config.toml
num_hidden_layers = 9
moe_layers = [0, 2, 4, 6, 8]
balance_bias = true
qk_norm = false
optimizer = "adamw"
warmup_steps = 224
max_steps = 7059
Below are experts of layer 2 (counted from 0) of a mixture-of-experts language model. Rows are named router (the router's row for the expert), up (a neuron's input weights, with its number) and show model dimensions 128-191. Each number is 50 + 12 x the weight over its row's rms, rounded and kept within 0 to 99.
After each expert's rows: "mostly gets" lists some tokens that are sent to it at least half of the time. This comes from a sample of Wikipedia text that the model never trained on.

# expert 2
router:54 55 62 31 41 57 21 54 68 45 54 58 47 53 45 26 41 50 50 63 43 45 80 37 54 70 49 51 52 55 63 37 47 41 47 56 33 56 25 52 41 42 43 62 37 50 56 34 43 45 40 48 63 51 38 73 44 58 48 51 66 77 41 47
up0:64 49 64 42 25 66 52 52 54 63 29 49 56 52 51 52 35 55 30 56 48 40 52 41 45 53 72 58 33 55 46 70 47 35 40 60 52 63 45 50 48 47 66 52 49 59 18 52 30 74 41 28 22 50 60 44 53 47 52 27 47 49 60 53
mostly gets: " St", " South", " North", " Ar", " West", " El"

# expert 23
router:38 45 46 45 41 45 58 35 43 37 44 62 55 45 50 41 70 37 55 44 56 44 55 47 46 61 59 43 40 61 43 43 26 48 37 53 66 54 63 64 31 42 54 58 50 61 46 59 51 57 56 45 43 43 56 25 64 62 61 29 39 50 36 33
up5:62 43 54 61 41 67 22 45 58 51 44 27 67 61 42 49 61 31 60 55 49 40 45 53 59 58 55 42 57 48 50 63 42 40 71 62 30 66 53 47 69 61 71 53 28 45 51 45 54 64 44 63 52 38 35 49 64 44 55 60 47 80 44 38
mostly gets: " that", " it", " which", " he", " who", " she"

# expert 15
router:49 30 48 48 53 64 44 41 40 22 36 60 37 58 57 45 56 39 72 60 55 39 49 42 53 60 60 55 37 62 50 54 31 40 40 42 44 81 53 61 52 62 46 70 44 63 33 70 46 50 49 56 42 55 38 59 33 60 40 38 53 45 47 47
up5:51 19 54 52 44 47 59 40 43 37 49 71 55 52 63 61 61 38 56 59 45 31 48 56 63 47 61 40 45 51 37 45 44 57 46 64 53 47 33 59 69 40 35 59 37 39 54 45 58 56 44 34 81 52 48 64 31 60 32 45 53 66 43 49
mostly gets: " were", " be", " not", " are", " also", " has"

# expert 6
router:42 42 51 51 48 77 36 59 40 39 37 48 55 74 48 21 46 34 59 47 48 60 62 45 69 48 46 43 51 46 58 37 57 61 64 54 57 53 49 68 53 26 46 38 60 47 57 46 40 62 28 75 54 51 75 62 48 58 60 43 58 42 45 48
up0:51 54 50 39 22 62 34 49 32 41 32 54 27 53 33 53 47 29 45 62 55 39 51 63 51 36 37 11 59 64 42 66 63 46 45 71 35 50 38 43 37 38 78 60 47 51 60 53 71 61 54 55 48 51 53 68 42 65 37 63 44 63 48 57
mostly gets: " San", "\\", " Ch", " Or", " Ne", " Pe"

# expert 3
router:43 40 65 69 41 64 41 57 60 57 62 61 43 53 28 38 58 44 62 46 43 53 44 50 46 46 62 55 48 41 51 59 47 50 51 48 39 47 55 70 60 59 29 52 55 74 47 35 41 43 41 61 50 57 62 68 58 44 44 47 47 36 56 46
up5:36 63 47 40 53 62 25 53 37 29 39 58 46 90 47 34 46 45 54 78 47 53 44 52 72 47 47 70 52 47 64 48 51 47 36 61 51 46 40 66 44 40 41 63 60 49 44 39 50 63 43 53 45 61 48 59 61 50 27 18 37 55 48 68
mostly gets: " (aged", "ola", "ia", "za", "ira", "ada"

# expert 24
router:60 41 34 43 44 44 39 38 18 37 51 75 55 79 49 47 54 57 52 41 53 46 60 45 53 68 57 68 35 65 54 46 48 50 62 40 44 42 41 53 48 42 50 47 26 60 46 35 34 44 32 38 43 48 40 53 42 59 45 54 49 37 42 50
up5:52 46 53 52 44 41 59 62 38 43 51 36 34 45 53 41 75 84 42 44 48 47 52 45 66 51 41 62 44 48 33 59 48 64 47 50 54 60 36 34 36 50 30 49 58 54 31 41 57 41 46 46 70 59 43 39 64 38 63 42 55 41 36 43
mostly gets: "\n\n", " past", "\n", "\n   ", " south", " side"

# expert 22
router:70 39 61 36 36 44 34 68 43 47 58 47 48 81 42 66 53 24 66 56 62 58 50 49 57 61 54 66 42 70 64 45 43 45 46 65 46 74 38 70 34 44 28 45 44 45 35 58 23 79 54 44 55 47 62 50 47 51 30 54 55 45 59 41
up0:71 52 57 41 36 72 66 37 53 44 68 57 54 59 63 47 27 49 60 41 65 44 75 49 52 65 38 58 40 42 41 46 49 41 48 52 55 67 32 75 51 40 29 51 39 40 39 62 37 38 59 61 59 47 42 87 39 49 62 68 49 52 42 70
mostly gets: " G", " K", " T", " L", " W", " B"

# expert 30
router:48 41 60 21 50 58 46 47 60 51 29 53 58 49 47 50 34 27 56 44 48 45 71 38 56 59 57 42 52 62 59 38 23 64 32 50 59 58 32 65 26 53 49 57 35 47 41 62 49 56 35 55 58 46 62 64 63 68 51 35 43 62 33 56
up5:50 70 43 28 61 29 37 59 61 53 23 34 53 59 49 39 39 47 64 54 56 45 58 52 44 80 54 28 60 49 49 34 53 50 59 48 33 39 42 55 45 22 44 80 50 52 59 58 32 58 41 42 34 39 71 37 47 50 52 63 60 35 53 38
mostly gets: " \"", " d", " c", " b", " New", " p"

# expert 12
router:51 45 80 43 38 69 51 18 41 61 28 78 47 52 35 53 45 43 58 35 46 44 42 52 56 47 68 52 65 30 44 65 40 46 60 58 47 70 54 76 60 49 54 55 50 61 49 59 33 52 49 70 52 61 45 50 42 72 32 48 35 44 70 62
up0:36 67 67 37 48 22 44 41 33 35 62 60 66 34 33 77 51 23 28 36 67 20 37 53 60 44 68 51 36 27 58 49 48 57 54 49 52 34 32 55 54 50 64 67 63 53 57 40 60 60 53 69 28 44 54 55 64 46 44 76 33 43 33 64
mostly gets: "o", "on", "ar", "om", "at", "ay"

# expert 31
router:47 26 41 32 52 47 26 54 59 34 45 36 61 62 58 59 38 45 46 37 44 45 62 67 60 63 61 36 37 68 47 42 61 41 65 53 42 61 40 40 42 60 65 41 30 71 44 60 55 50 35 42 53 71 55 50 66 72 64 49 51 43 53 45
up5:47 63 49 51 57 44 64 44 43 45 65 68 68 44 55 21 53 41 42 68 44 45 74 44 70 47 50 37 48 66 44 49 62 64 63 54 49 51 45 51 30 30 54 77 43 74 62 39 42 62 39 68 50 64 58 49 40 33 54 48 56 72 44 41
mostly gets: " in", " at", " as", " In", "In", " On"